config = dict(
    num_hidden_layers=8,
    hidden_size=512,
    d_expert=192,
    d_shared_expert=0,
    hidden_act='tanh_gelu',
    moe_layers=[0, 1, 2, 3, 4, 5, 6, 7],
    router_score='sigmoid',
    normalize_top_k=True,
    init_std_router=0.0335,
    lr_router=0.000339,
    norm_eps=1e-07,
    tie_word_embeddings=False,
    learning_rate=0.000593,
    max_seq_len=768,
    train_tokens=1248000000,
)
Below are experts of layer 5 (counted from 0) of a mixture-of-experts language model. Rows are named router (the router's row for the expert), down (a neuron's output weights, with its number) and show model dimensions 384-511. Each number is 128 + 24 x the weight over its row's rms, rounded and kept within 0 to 255.
After each expert's rows: "comes before" lists some tokens at least twice as common just after its tokens as in all text. This comes from a sample of Wikipedia text that the model never trained on. Tokens count by the router's weight.

# expert 0
router [128 151 141 147 104 145 102 130 130 113  88 126 122 124 137 150 103  86 106 131 160 146 143 134 105 203 135 110 173 100 145 140 143 116 114 111 126 135 101 127 106 103 135 119 159 113  66 140 122 119  95 105 103 129  92 100 111 119 139 137 127 144  88 108 144 111 136 114 127 160 141 158 119 107 141 131 143 158 128  82 100 145 117 114 123  95 163 170  98 136 141 108 126 133 119  93 127 119 117 102 112 103 159 129 162 123 106 107 146 120 131 148 136  79 104 114 161 123 167 105  97 136 124 126  62 106 139 123]
down2 [204 109  83 124 119 112 128 117 132 108 165 113  92 173 165 137 155 131 111 137 108 102 152 157 123  92 124 115 115 142  89 111 122 149 116 129 104 169 111 150 131 167 134 162 141 148 132 111 134 117  91 136 125 114 178 153 101  94 175 204 150 165 160  94 128 146 170 135 125 122 121 129 137 117 113 138 104 102 123 119  98 132 154 149 122 149 155  87 156 173 150  93 140 157 121 107 162 132  91 119 149 121 114 144 142 153 130 165 133 113 174 164 117 114 131 166 156  88 161 148 136 142 145 130 131 120 157 144]
down3 [135 109 145  98 153 153 152 129 148 156 145 173 122 172 157 115 123 146 166 118 143 133 148 153 123 166 117 126 138 158 132 110 117 143 140 148 136 116 111 128 139 130  84 113 110 104 130 137 123 111 113 139 134 100 137 161  97 152 145 130 143 113  64 170 171 144  98 161 120 104 117 131 154 135 176 104 141 145  88 133  81 143 144 124 116 134 122 131 101 130 183 149 142 111 130  72 113 149 114 122 144  90  82 150 114 160 124 141  97 146 109  84 143 149  76 146 140  77 121 151 147 160 185 153 147 122  95 158]
down4 [165 150 134 131  93 121 125 103 160  82 107 138  82 137 155 126 120 161 157 115 149 127 139 100 118 134 117 119 130 127 134 147 106 111  93 125  97 169 154 160 136 144  97  73 139 138 155 138 131 119 124 123 148 124 156 132  90 131  99 111 114 117 113 125 116 135 147 133 189 156 125 138 197 151 139 135  75 177 175 125  79 133 151 104 159 127 122 142 109 150 102 144 118 134  86 151 147  93 134  98 146 135 142 138 154 115  96  89 173 128 113 127 142 107 101 132 140 154 139 115 123 141 105  95 131 122 146 140]
down5 [159  97 107 109  98 144 150  67 134  94 151 146 131 118 124  78 131 149 167 139 124 100 127  98 133  72 104  77 109 145 122 104 106 102 124 135  99 136 117 141 123 115 111 137  84 126 155  93 131 103 156 128 154 140 116 101 169 109 177  97 156 161 120 109 145 140 150 101 100 132 175 129 137 149 134 131 136 135 106 122 155 138 161 115 105 145 125 123 156 138  86  84 124  84 135 109 119 156 134 123 135 128 123 139  95 143 131 135 154 126 125 122 164  98 155 127 130 174 114 133 172 110 129 149 170 122 116 118]
down6 [121 115 107 139 126 126 125 111  96 164 140 107 118  80  99 124 143 130 131 146 107  98 149 105 119  63 104 138 116 153 145  94 126 119 131  84 117 110 172 123 131 161 136 187 108 104 128 151 135 129 114 147 148 111 150 108 135 109 118 177  96  88 156 156 149 142 107 130  93 149  98 170 179 116 106 110 118 133 109 117 195 166 139 140 145 136 156 102 104 158 111 117 151 140 155  95 153 122 119 132  98 143 128 135 155 132 126 158 133  97 131 113  95  92 143 104 115 137 100 142 118 116 104 156 151 128 153 122]
comes before: " | ", ".", "–", ", ", ",", " |"

# expert 50
router [107 168 135  87 123 111 157 139 145 142 181 166 131 119 129 108 151 106 162 103 135 131 133 129 119  73 128 135  93 124 125  97 150 140  97 160 108  92 128 124 123 104 164 136 130 132 184 103 144 151 140 125  83 106 152 143 135 158 129  92 130 118 123 133 106 134 115 155 132 118 122 127 166  96 183 158 126 139 128 111 120  94  87 134 174 134 126 128 124  98 132 184 151 165 125 120 119  76 118 163 108 145 150 101  96 156 135  93 108 123 168 103 152 128  96  77 139 134 137 126 132  91  99 120 183 150  87 117]
down2 [167 161 126 140  88 122  84  92 106 151 104 171 159 101 109 116 127 187 151 189  84 139 131 145 101 113 115 119 183 132 144 144  96 130 132 151 143 120  94  98 162 168  86 134 153  82 141 129 127 138 131 148 145 112 156 111  96 123 119  99 152 107 135 133 165 157 129 121 125 169 142 115 118 125 131 114 108 129 129 151  70 158 169 132  83 102 148 117 121 141 127 120 148 174 108 100 147 112 144 135 105  84 121 117 153 112 150 151 107 153 144 174 114 108 183 164 105 112 111  98 113 132 120 120 111 124 143 116]
down3 [125 121 143 117  92 124  97 152 134  99 117 125 131 133 112 132 134 116 134 135  84 132 154 134 117 159 182  86 102 112 135 137 136  94 131 133 123  94 117 111 140 124 150  93 144 142 110 133 122 132 127  90 155 159  93 106 114 106 129 108 122 128  88 128 140  81  94 127 117 146  84 134 120 135 131  80 134 150 134 163  83 118 113 134 153 121 119 116 145 120 101 128  96 157 102 152 133 140 115 158 131 123 113 130 132 111 198 127 135 132 114 103  92 150 129 125 129 143 135 167 109 109 113 105 117 121 131 135]
down4 [ 96 155 164 138 122 128 123 146 107 143 143 155 116 126 146 150 114  95 120 112 138 147  92 154 122 135 136 102 120 170 148 134 140 138 158 138 161 131  97 108 147 133 129 140 135 112 181 155 157 149  69 144 112 124 165 137 112 146 100 135 133 128 147 114 125 158 147 130 185 140 109 127 105 112 157  97  85 134 119 160 106 146 147 117 137  93 100 104 159 162 137  96 120 123 122 109 156 103 124 126 111 130 121 118 133 125 135 153  99 115 161 143 157 169 121 134 125 133 144 161 127 166 139 129 125 151  94 123]
down5 [146 121 132 122 101 106 159  59 143 106 122  92 149 135  84 114 131 115 132 132 144 105  78  59 152 157 161 123 134 126 108 131 134 152 140 155 131 158  83 113 120 104 144 145 119 122 112 130  94 131 116 135 134 168 145 147 136 145 125 116 127 145 105 108 120 108  94 114 138 138 131 136 119 142 121 127 149 148 100 131 171 130 135 155 105 196 111  99 147 133 101 128 142 119 150 121 126 136 119 138 139 131 115 140 126 148 121 104 150 138 118 140 104  78 130 160 113 189 131 112 116 117 130 121 152  98 143 125]
down6 [136  80 186 128 129 121 128 129 106 163 107 167 122 100 165 122 129 153 112 124 118 139 100 114  97 147 115 140 132 139 115 144 129 115  93 134 115 126 162 137 100 163  82 154 125 126 109 131 132 128 160 140 146 147 123 133 134 134 144 127 156  52  88 103 112 144 116 157 121 125 106 117 140 104 126 161 145  89 128 127 184 138 122 150 122 121 105 136 113 144 125 129 111 167 136 121 118 109 134 113  85  92 130 100 133 177 139 142 142 122  92 142 133 123  86 102 121  79 115  98  88 143 143 144 125 132 121 108]
comes before: ")", "\n", "–", " |", ") |", " | "

# expert 23
router [115 124 113 164 119 107 151  92 143 132 112 145 111 133 142 174 110 108  87  89  87  89 140 146 105  67 113 142 129 133 146 107 126 159 130 119 120 148 159 142 131 146 164 151 165 126 147 165 135 113 137 150 106 111 174 121 130 119 130  80  90 123 125 110 166 144 102 121 127  87 136  86 174 153 122 133 134 143 120 158 131 169 110 137  91 117  87 133 158 111 145 144 116 103  98 117 114  98 121 113 117 133  95 135 129 154 119 151 149  88 117 155 135 111 145  96 116 110 170 129 109 158 144 129 184 163 138 176]
down0 [162 133  92 158 133 133 110  88 120 120 146 159  97 161 120 129 177 128 131 103 193 161 105 114  78 113 107 134 142  84 146 130 131 103 125 142 126 129 169 118 136 140 120 162 137 126 119 101 149 104 181 102 125 139 122 128 133 127 144 161 152 124 135 116 110 129  98 141 131 169 107 153 148 135 139 155 102 118 109 109 141 127 126 121 134 174 129  97 126 130  82 134 179 151 144 144 134 113 122 139 169 159 131  94 120  62 122 102 121 139 116 117 106 116 108 134 113 133  93 149 124 153 141 138 132 122  98 113]
down1 [ 83 155 144 119 133 151 109 178 121 137  94 109 142 158 133  84 135 137 131 143  65 162  94 124 126 125  90  94 156 168 137 135 114 111 134 120  83  78 134  87 136 189 139  80 150 151  91 157 129  99 177 137 133 136 134 151  97 166 106 169  95 121 139 139 139 112 152  90 137 116 159 105  88 170 163 145 136 134 113 121 101 125 109 122 109 109 146 115  86  59 143 122 144  95 115 143 143 126 147 127 142 108 119 161  98 114 125 153 141 134 113 104 152 130 117 158 138 116  85 122 116 115 127 153  94 156 142 104]
down2 [137 122 130  99 122 147 169  86  80 157 165 125 128 121 117 145 159 116 125 145 110 156 128 146 134 132 158 134  79  84 153 167 148 143 116 148 117 125 123  90 126 108 159 165 141 114 133  93  74 130 135 111 127 140 148 116 114 121  95 104  98 137 151 109 136 108  94 149 117 106 123 113  96 156  95 110 156 139 148 126 142 101 148 183 168 139 127 157  95 148 139  96 159  98 127 155  78 119 143 140 145 141 146 140 128  77 129 131 136 140 136 125 152 101 125  99 133 117 125 148 120  95 108 106 149 120 147 160]
down3 [127 138 136 129 146 112 104 126 106  86 144 114 170 110 159 176 137 113 109  80 138 140 143 110 141 128  69  96 105 134 113 136 158 146 139  91 114  97 132 141 141 115 110 123 170 162 162 151 156 122 103  83 139 119 138 152 131 141 163 138 124 142 106 142  80 139 115 137 142 140  84 109 127 110 150  94 148 109 146 113 122 126 163 157 113 111 132  93 131 130 133 109 101 164 131 122 150  93 126 122 157 104 139 129  82 105  86 117 107 119 112 157 140 153  83  88 133 144 125 157  94 163  97 147 136 148 124 139]
down4 [136 146 104 106 116 181 147 140 150 116 122 169 150 135 108 143 175 115 149 147 114  94 148  83 133 152 118 138 116 130 126  99 152 159  68 141 141 113 113  97 139 155 174 119 135 118 110 126 169 151 164 117  87 117 140 153 139 105  77 104 123 128 165 145 114 112 115 116 161 129 124 132 113  93 146 157 149  95 113 146 139 143 108 181 110 137 158 145 127 161 136  95 135 103 118  91 120 107 143  90 121  98 150 129  96 167 134 122 123 128 135 145 127 153 123  46 181 134 138 112 120 148 120 152  93 129  90 122]
comes before: "1", "2", ", ", " and", ", the", " of"

# expert 12
router [ 85 148 130 130 104 177 125 130 138 145  86 110 154 112 155 129  80 106 124 137  89 109 119 139 139 131 155 134 102 133 172 133 111 135  84 131 141 157 101  92 138 125 163 114 142 125 151 122 137 129 142 118 134 117 152 109 122 143 101 142  86 133  83  94 146 129 121 122 149 177 136 130 107 115 133 102  87 157 154 119 108 114 118 119 128 139 141 154 149 106 156 126 126 111 113  91 149 110 121 138 115 119  95  94 131 139 147 110 165 119 141 130 166 109 130 108 134 165 156  85 163 154 154 129  84 140 154 107]
down2 [163 112 110 139 155 130 112 168 134 145 124 102 147 126 132 157 167 123 133  96 138 115 144 165 130  91 115 122 145 121 102 152 104 119 164  96 140 134  97 103  94 172 105 177 142 134  96 146 159 165 111 173 140 108 105 138 121 146 156 110 123 158 133 121 154 146 123 131  99 119 111  65 128  88 134 121 150 109  84 121 110 100 138 129 117 159 129 105 146 129 126 107  99 167 134 153 145 122 122 139  90 128 127 126 141 157 115 109 165 127 146 131 104  92 136 160 113 126 111 143 139 149 148 145 138 154 111 167]
down3 [155 121 131 130  92 136 124 144 128 143  98 120 137 128 104 110 152 134  98 124 133 129 125  84 118 105 102 161 120 183 118  60 164 158 114 160 138 174 117 160 161 129 145 178 109 142  69 112 126 132 132 165 150 117 141 156 123 132 154 123 169 119 143 145 139 138 162 135 122  72 119 126 145 139  97 113 140 115 148 143 139 134  82 136 115 182  94  98  91 114 114 134 111 127 162 135 164 149 106 117 187 121 160 149 132 132 149 145 104 102 134  76 122  82 116 146 111 104 138 136 140 132 124 153 159 131  96 123]
down4 [113 111 163  72 144 164 161  85 138 111 169  86  99 104 144 136 141 115 133 124 164 130 106  90 142 118 123 187 127 128 136 105 180 133 138 147 148 130  99  95 106  93  92 124 102 112  95 140 130 147  74 114 117 115 135 189 137 117 162 100 144  97 157 152 157 116  94 128 146 148 122 126 106 126 124 124 148 123 159 107 135 129 135 100 125 144 138  99 109 150 115 213 147  70 121 116 106  74 153 145 109 119 180 106 112 143 125 136  99 134 119 157 104 118 127 149 138 134 121 120 138  92 149 110 132 144 118 115]
down5 [145 151 117 151 139 127  95  77 111  97 141 151 114 136 138 153 154  84 118  72 129 122 131 121 157 146 141 106 104 105 177 110 151 123 152 157 146 102 102 145 102  76 101 139 132 122  96 128  68  97 143 165 147  76 128 125  91 130 148 118 110 155 103 107 115 121 111 126 124  94 133 111  92 106 127 106 172 149  91 134 134 129 127 107 110 128 160  88 146 103 125 130  75 105 102 119 125 144 118 124 164 104  92 123 110 146  97 131 120 145 153 133 158  99 128 119 121 116 169 126 177 121  81 117 114 169 111 157]
down6 [126 139 110 115 139  94 109 108  97 122 142  62 110 141 135 115  97 130 104 166 111 129 132 115 121 157 151 113 154 116 100 180 118 100 121 109 108 145 154 124 102 132 100 134  99  95 142 137 157 127  98 136 122 105 132 126 167  94 146 139 106 116 155 102 133  94 136 105 106 129 111 129 142 151 131 131 150 148 158 119 142 123  97 117  98 135  98 103  99 131  82 126 113 114 118 125 133  90 159 116 101 191 136 134 181 143 126 116 123 183  98 138 119 147 157 127  82 141 103 167 106 123 130 162  83 136 172 144]
comes before: " |", "\n", "0", "% | ", "\n\n", "% |"

# expert 58
router [ 99 134 133 111 108 132 132 111  93 150 115 156 158 149 130 150 127  95 138 147 109 120 125  65 125 117  77 142 116 115 122 164 136 105  93 159 134 108 114 124 162 118 174 142 100 180 160 129 127 137 122 125  81 136 154 100 135  82 123 125 100 121 163 109 155 162 130 131 122 131 124 101 146 164 135 141 125 168 188 176 102 149 124 113 129 120 129 119 136 155 113 121  92 114 108 150 173 133 102 145 141 127 130 101  93 199 125 128 130 170 140 121  71 110 137 100 137 141 134 128 104  93  95 131 129 111 146 120]
down0 [121 166 125 120 147 121 156 133 100 148 144 106  91 114 108 140 122 107 136 140 126 148 168 142 132 152 110 111  76 157 133 136 115  83  94 128 122 162  88 164 147 125 102  90 130 163 132  83  97 142  82  81 136 137 132 123 133 144  97 155 119 114 119 161 135 106 136 108 118 109 155 157 143 158 148 133 129 143 129 108 116  87 142 121  86 131 141 156 190  78 121 145 103 158 171 103  97 137  94 175 157 175 152 155 139 125 142 151 136 151  99 147 120 177 117 142 106 132 104 109 137  92 115 121 108 148 104 164]
down1 [125  64 137 185 175 107 129  99 113 125 131 124 127 155 132 118 135 142 135 131 114 191 115 117 130 108 121 145 126 123 133 136 126 131 111 167 113 125 118 106 109 116 103 130 121 104  99 100 152 113 134 127 163 140 128 135 122 165 143 151 148 140 151 103 179 138 141 150 143 117 163 119 129 128 127 138 101  94 122 129 158 141 106 136 146 110  83 137 127 154  95 115 138 139 147 151 123 127 101 130 104 141 167  84  99 150 150 125 112 118 148 162 153  95 137 150 112 159 122 126 122 123 151 127 142 101 127 127]
down2 [134 137 104 110 133 154 128 136 141 121 117 103 105 116 140 116 179 100 161 104 104  89 107 123 129 104 113 144 101 117 112  84 117 127 126 151 124 122 106 153 156 137 121 133 145 128 114 157 178  85 110 135 137 156  89 117 130 137 118 113 149 121 118 124 129 111 180 114 132 130 174 105 133 115 144 144 132 184 127 159  68  90 111 108 108 169 142 124 146 192 120 107  96 110 135 190  59  93 177 161 138 118  93 141 109 123 126 123 128 133 123 116 164 159 133 162 104 142 129 103 111 129 126 107 134 149 140 176]
down3 [135 135 146 137  94 154  93 157 125 111  94 110 100 134 140 128 136 162 117 124 103 172 105 134 134 145 136 170 130 143 132  69  69 127 108 132 173 121  61 115  97 158 141 132 149 103  69 142 113 135 144 148 151 137  96 154 165 103 158 152 133  67 110 169 123 103  97 110 121 141 148 167 105 111  73 122 179 147 158 118 130 132 124 132 144 129 169 113 164 103 163 115 135 118 134 163 130 113 134  71 115 117 118 105 116 104 125 133 163  83 123  98 137 149 107 160 106 126 131 162 124 144  99 138 140 126 140 121]
down4 [119 149 176 104 156 145 151 138  89 137 162 103 151 113 120 168 104 128 111 110 141 106 154 159 127 123 127 164 121 169 154 166  97 135 116 126 106 131 125 122  79 179 132 119 131 152 110  80 133 146 162 122 142 152 131  86 155 122 107 157 133 139 118 147 139 128 144 137 116  62 126 158  85 126 117 151 111 123 114 137 154  94 160  79 146 133 135 125 156 120 101 136 109 162 122 144 110 102 176 179 177 131 116 102 128 100  76  92 116  79 140 128 114  71 135 128 125  91 130 131 113 100 116 142 153 139 116  84]
comes before: "\n", ")", " |", " |  |", "'s", " ("

# expert 35
router [146 124 119 113 121 129 124 127 133 166 131 167 109 155 181 140 114 131  61  96  78 160 111 157  92 183 114 160 110 130 112 164 106 121 149  74  76 147 119 117 110 130 141 117 128 153 147 127 116 150 157 125 110 136  79 101  87 155 120 136 144 161 129 143 107 121 130 117 125 147  82 124 118 135  96 145 101 112 131 127 146 173 118 139 102 129 117 135 135 122 111 103 121 167 152 178 138 145 135 112 116  71 119 113 130 157 107 140 139 119 125 105 118 128 116  92 149 110 128  99  69 103 118 126 155  88 122 133]
down0 [170 172 173 115 123  87 126 152 150 154  98 141 123 121 112 122 133 157 149 113  99 182 184 127 105 138 130 139  80 146 113 186 109 176 158 126 111 119 127 122 133 114 146 167  78 129 113  84 153 131  87 137 125 140  95  97 125 125 127 187 135 149 131 147 130 111 125 150  99 125 114 158 102  96  85  94 131  91 118 119  95 139 137 162 139 137 101 168 113 137 165  75 157 126 142 130 133 114 113 136 141 171 148  75 143 133 142 122  98 105 120 164 108 108 104 119 171 124 135  86 118 163 127 101 121 148 122 109]
down1 [ 83 126 157 111 119 164 118 134 101  99 111 128 149 194 106 112 176 145 160 151 105 111 118 145 102 134 139  87 151 117 131 121 115  97 148 152 154  83 141 161 116 128 118 175 168 131 115 129 136 143 155 103  65 113 157 169 127 104 120 119 122 155 133 160 144 134 130 127 138 163 100 137  91 110 130 111 184 153 146 132 140 143 130 137 114 164 161 169 150 122 118 128 132 118 135 103 158 133 173  97 150 122 116 147 139 130 127 102  95 134  87 163 148 126  81 103 140 156 161 128  61 161 171  99 152 192 126 102]
down2 [120 129 122 131 102 146 155  98 113 155 160  57 105  93 104 120 121 150 135 132  94 136 114 111 127 146 129 101 112 171 127 106 155 117 165 152 137 123 155 168 140 120 123 137 139 148 123  98 132 146 139 125 154 130 167 118 159 137  83 136 102 110 160 101 110 113 115 121 125  69 175 108 151 143 116 158 110 135 135 141 181 191 148 111 136 105 154 101  90 129 102 104 105  85 139 142 142 135 139 133 123 105 120 159 142 158 140 106 127 137 110 155  98 142 135 145 116 113 106 152 136 112  84 140 143 124  99 110]
down3 [120 133 149  98 157 117 100 136 141 115 116 145 131 121  79 143 147 120 130 130 138 119 145 132 170 126 145 148 162 119 167 113 120 101 131 182 118 121 105 154 133 124 136 127 180 136  91 161 113 153 135 142 161 130 146 110 127 150  88 129 124 124 172 138 113 153 147 136 170 141 114 149 105 151  96 103 127  82  98 129 129 132  78  94 128  92 117 141 112 144 154 135 154 132 125 137 131 159 140 142 127 183 126  97 147 129 159 162 114 107 148 164 153 119 152 132 108 123 169 116 145 123 147 115 143  88 134 157]
down4 [134 137 103 148 142 128 106 130 144 129 206 151  92 141 150 155 100 141  90 137 117 173 117 123 132 113  98 130 126 145  77 160 112 135 134  97 115  97 135 122 116 136  88  95 143 141 118  98  90 146 157 114 146  81 118  70 160 105 128 165 119  95 132 136 135 144  97 106 126 120  98 127 135 152 146 110 101 131  93 119 107 157 127 101  75 186 156 120 105 140 163 168 134 105 135 118 116 141 117 107  96 152 142  89  89 141  60 117  76 150 113 128 144 157 136 119 118 118 134 127 104 132 101 118 154 116 130 165]
comes before: "\n\n", "\n", " The", "The", " In ", " He"

# expert 13
router [139 134 112 128 114 102 150 131 115 152 127 165 148 155 150 151 127 118 163 130  96 143 121 176 140 104 139 136 158  69 142  93 137 114  75 127  86 130  95 161 114 167 109 111 117  88 150 115 109 125  88 141 132 129 156 108 122 112 158 146 134 101 128 129 113 142  84 120 161 144  95  99 135  95 114 129 101 140 121 136 150 156 142 133 101 129 113 138 113 146  95 126 147 124 121 127 119 148 113 123 134  97  96 131 130 123 127 156 129 111 138 139 103 128 142 131 162 103  81 141  61 187 154 140 126 128 135 144]
down0 [133 139 156 156 130 137 134 104 138  79 138 139 164 101 172 124 126 126 128  88 110 131 126 112 122 143 110 116 100 125  77 159 132  77 168 128 110 136  98 118 134 128  77 122  94 101 109 119  83  96  87  98 127 129 128 159 163 123 146 159 167 142 115  85 167 101 133 147 150 166 117 161 128 101 124 127 128 167 122 129 152 145 165 129 133 131 122 123 130 137 114 104 145 153 159 125 131 145 112 120  95 125 146 143 112 109 128 185 113 109 101 148 101 126 140 143 116 176 116 124 122 153 129 105 144 113 133 135]
down1 [151 115 120 124 152 124 114 185 117 137 144 115 168  80 158 113 164 154 138 112 147 117 134 134 101 132 166  98 113  95 118 131 106 139 123 109 129  83 134 119  90 157 102 101 142 127 128 102 147 139 126 133 120  99 124 121 131 117 143 100 101 151 139 121 166 124 133 171 116  92  77 128 104 112 101 127 140 135  93 102 111 157 112 112 170 130 139 141 161 156  91 161 130 136 131 136 111 131 151 165 171 108  81 102 148 121 109  96  96 107 140 112 136 109 130 146 138 147 114 116 159 153 124 122 120 126  95 117]
down2 [136 150 150 133 132 142 127 135  94 133 140  96  98  86  83 156 107 132 127 136 100 165 135 120 112 114 163  99 116 120 124 105 139 118 109 141 139 100 112 142 145 132 129  92 110  91  96 103  89 131 117 122 167 106 151  75 124 147 154 153 117 164 129 185 126 107 156 107 111 150  90 111 143 136 154 126 170 114 107 132  96 101 110  51 110  99 124 133 138 126 141 110 173 154 134 128 149 147 136 110 110 133  87 134 148 135  97 113 140 137 105 147 158 136 194 164 144 128 130 146 143 102 127 169 110 128 144 117]
down3 [101 122 117  97 157 126 110 139 106 129 103 154 142 129 142 118 138 173 148 168 126 169 129 125  48 162 115 114 129 107  70  99 121 148 150 138 180  95 124  88 144 126 147 145 118 179 141 150 127 159 152  89  84 128  99 169 138 138 131 154 102 138 162 112 133 145 167 110 102 115 134  72 100 121 160  79 112 136 109 135 150 116 142 133 130 159  82 102 139  90  97 171 167 107 128 144 112 169 124 149 103 135 117 168 129 149 132 138 123 138 104 155 116 113 119 117 100 172 131 138 128 144 125 144 129 168  98  81]
down4 [140 144 182 110 143 128 153 116 120 138 177 158 113  78 117 123 138 124 100  93 188 137 144 161 139 168 142  81  99 150 138 128 129 138 127 139 134 135 152 139 143 119 106 168  80  87 106 122 131 129 129 135 185 133 133 126 147 150 118 154  44 139 118 154 108  87 138 134 110 115 110  89 133 151 124 105 117 141  95  95 107 134 155 144 116 143 156  93 119  91 177 168 156 162 130 155 149 113 177 116 110 115 141  97 119 108 130 110 129  72 143 105 104 169 126  82 117 168 114 143  97 136  94 138 169 164 139 104]
comes before: "\n", ".", "The", "==", "\n\n", "==="

# expert 52
router [131 134 114 125 157 130 152 123 141 158  98 122 110 146  97 134 134 149 149 123  96 115 141  99 141 115  94 140 157 121  96 151 141 136 145 116 128 120 131 118 117 201 121 131 110 131 105 119 111  82  97 138 133 107  88 115 181  78  99 166 148 126  72 144 130 123 160 142 122 137 151 199 140  99 120 136 113 143 142  78 118 107 160 113 122 135 149 113 176 138 161 112 114 145 154 135 107 111 132 111  86 114 148  98 100 114 129  94 154 118 138 158 148  95 127 116 106  97 135 103 121 166  87 122 120 103 122 122]
down2 [110 112 107 122 131 131 152 149 126  86 110 140 159 137 138 142 105 134 115 117 151 175 171 135 117 101 149  73 137 105 119 159 147 118 141 100 110 169 129 155 125 137 109 140 141 141 177  84 129 141 139 106 163 114 160 135 121 192 129  87 149 104  83 126 151 103 173  91 133 126 102 140  95  99 123 172 145 160 150 123 127 152 112 145  84 128 115 140 113 120 134 129 132 106 163 121  91 155 148 111 144 121 136 189  96 111  94 115  91 149 164 128  96 135  78  80 147 106  89 158 186 139 119 106 112 138 120 150]
down3 [123 109 134 116 124 153  77 134 140  85 113 146 119 122 106 121 188  76 123 125  96 124 142  87 107 148 106 104 136 119 113 127 132 147 138 157 113 106 141 157 107 146  95 115 124  84 114 138  87 101 166 120 152 128  85 156  76 159 178 154 126 162 120 129 146 144 137 154 134 103  97 177  89 164  73 161 132 118 129 124 141 167 125 145 134 127 154  97 125 126 181 105 145 153 141 148 155 104 141 147 143  79 142  68 142 120 103  98 113 152 127 132 120 101 104 137 128 141  93 119 109 136 124 146 135 139 102  92]
down4 [153 153 131 107 123 145  84  93 112 151 137 126 145 137 201 101 135 132 158 139 111 101  93 134 134 164 149 178 135 154 128 109 156 125 104 136 136 124 146 121 143 125 133 114 122  77 143 108 133 118 135 150  89 128 128 144 160 132 116 160 114 125 148 180 154 104 127 133 139 125 161 142 122 143 125 148 126 110  85 136 162 100 147 160 109 119 153 157 142  99 150 122 144  99 135 151 119 142 166 140 115 114 127 105 111 115 175 167 114 124 143 120 104 156 110 103 153  97 135  98  98 141 145 165 137 112 146 125]
down5 [110 113 114 169 161 153 141  86 131 127 123  93 131 107 126 135  51 159 154 156 139 128  96 153  85 117 149 144 125 160 164 153 113 141 114 140 145 124  81 167 127 143  77 127 114 119 164 141 140 133 121 128 153 103 182 156 104 148 166 107 129 104  88 147 126 138 127  91 148 150 143 126 119 137 135 140 120 131  97 120 107 135 112 107 111 132 125  79 120 137 138 130 110 163 123  93 159 103 109  83 105  90 128 160 151 139 128 154 125 126 161 133 119 105 166 152 183 202 106 176 139 130 124 124 144 130 159 162]
down6 [127 180 154  66  71 137 132 145 125 141 118 130  80 130 147 134 115 127 144 157 162  99 149 110 139  55 145  97 150  93 141 146 125 104 137 110 153 154 103 102 155 105 145 142 118 129 102 141 125 152 112 166  81 110 111  81 143 104 114  81  93 135 145 111 166  96  83 163 131 136 116 141 116 133 149  92 150 141 145 131  99 107 143 119 160 117 130 181  65 136 107 133 105 141 113 132 131  95 126  82 141 145 104  90 136 135 111 157 136 184 110 177 126 129 118 140  78 129 114 130 132 118 153 121 113 146  95 123]
comes before: " | ", ".", " |", " (", ") | ", ","

# expert 7
router [145 141 174 104  88 111 133 113 134 141 179 150 118 111 181 138 164 133 123 129 100 115 138  88 165 174 143 138 107 127 134 139  78 139 127 144 140 104 133  92 131 149 110 126 119 129 125 113 117 117 105 142  87 103 132 100 158 136 111 137 107 117 132 146 115 117 139 106 108 120  95 131 114 110 165 139 100 131 105 166 113 139 106 121 109 106 103  93  96 123 119 104 132 191 156 139 131 150 132 128 164 103 116 118 149 136 125  83 134 101 143  78 130 106 156  94 147  94 106  93 139 119 107 158 142  90 112 102]
down0 [152 150 151 107 142 118 127 113 128 162 144 182 164 126  80 120 135  96 160 130 120 145 148 113 174 143 120 145 100 117 142  96 124 129 101 124 134 165 155 113 159 134  97 135 145 119 140 148 108 169 114 147 108 105 137  85  97 176 134 119 172 106 167 157 113 117 133 147 118 121  98 105 103 113  93 129 104 124 100 133 142 139 125 127 140 124 151 146  91 136 115 128  89 118 120 105 113 168 159 126 131  99 128 107  93 104 108 159 149 104 116  72 106 133 109 133 147 143 100 119  95 101 133 174 143 139 111 152]
down1 [114 102 121 116 129 155 164 137 135  68 145 124 128 107 130 143 181 125 151  82 155 101  98 149 174 136 108 138 116 105 124 128 126 135  85 111 153  92 150 138 119 132 139 127 151 135 123 140  97 119 148 116 140 153 136 150 157  84 129 147 115 112 162 166  52 143 144 103 119 163 176 138 117 120 135 107 110 101 105 126 169 136 152 150 135 110 161 113  91 127 130 131 136 112 176 116  81 129 127 120 115  94 154 120 136 166 100 149 130 148 111 131 116 141 180 106 134 113 110 176 156 115 113 164 116 126 122 114]
down2 [ 92  93 144 120 169 182  97 168 132 129 170 168  77 193 152 124  64 126 147 118 130 140 123 112 118 109 138  96 179 121 145  99 106 129 174 104 135  97 131 152 122 181 120 124 151 108 186 130  59  94 104 112 105 118 133 170 134 164 160 148 157 105 110 108 130 117 119  75 144 142 130 136 117 152  92 126 103 153 142 108 145 128 119 142 157 115 137 142 147 132 160 124 156 140 131  96 112 145 127 165 126 134 137 131 137 125 120 110 136 129 138 127 129 134 157 123 103 127  93 130 148 105 153 118 123 151 123 129]
down3 [115 140 165 167 148 131 112 116 130 120 110 115 132 155 141 154 127 133 104 137 132 148 116 145 172 141 132 160 100 125  95 112 143  98 131 120 100 146 152  99 127 145  74 117 102 100 136 148 107 119 143 105 149 113 132 102 122 138 115 151 196 115 116 129  93 122 151 152 106 102 120 127 170 130  86 149 103 132 140 145 130 120 185 125 135 131 123  90 125 123 146 129 145 132 150 180 144 179 133 142  76 135 102 119 160 162  89 137  93  98 150 142 157 105  95 122 105  93 162  94 156 114 158 123 139 120  99  99]
down4 [105 137 149 106 154 138 142 127 139 110 102 106 131 175 121 122 157 134 143 114 101 139 172 134 108  96 118 150 119 111 156  93 161 118 174 129 141 125 119  90 115 135 104 103 149 142  98 168 148 118  97 147 103  95 105 142 126 187 161 117 181 131 156 123 155 117 142 126 127 124 124 152 103 153 135 162 152 132  91 130 118 127 149 136 177 111 131 102 105 138 120 118 171 142 156 127 164  97  88 142 173 173 145 142 157 126 156 130 106 119 137  93 121  97 120  93 128 153 108 148 104 114 172 117 147 121 125 144]
comes before: "\n", "\n\n", " The", " This", " In ", " He"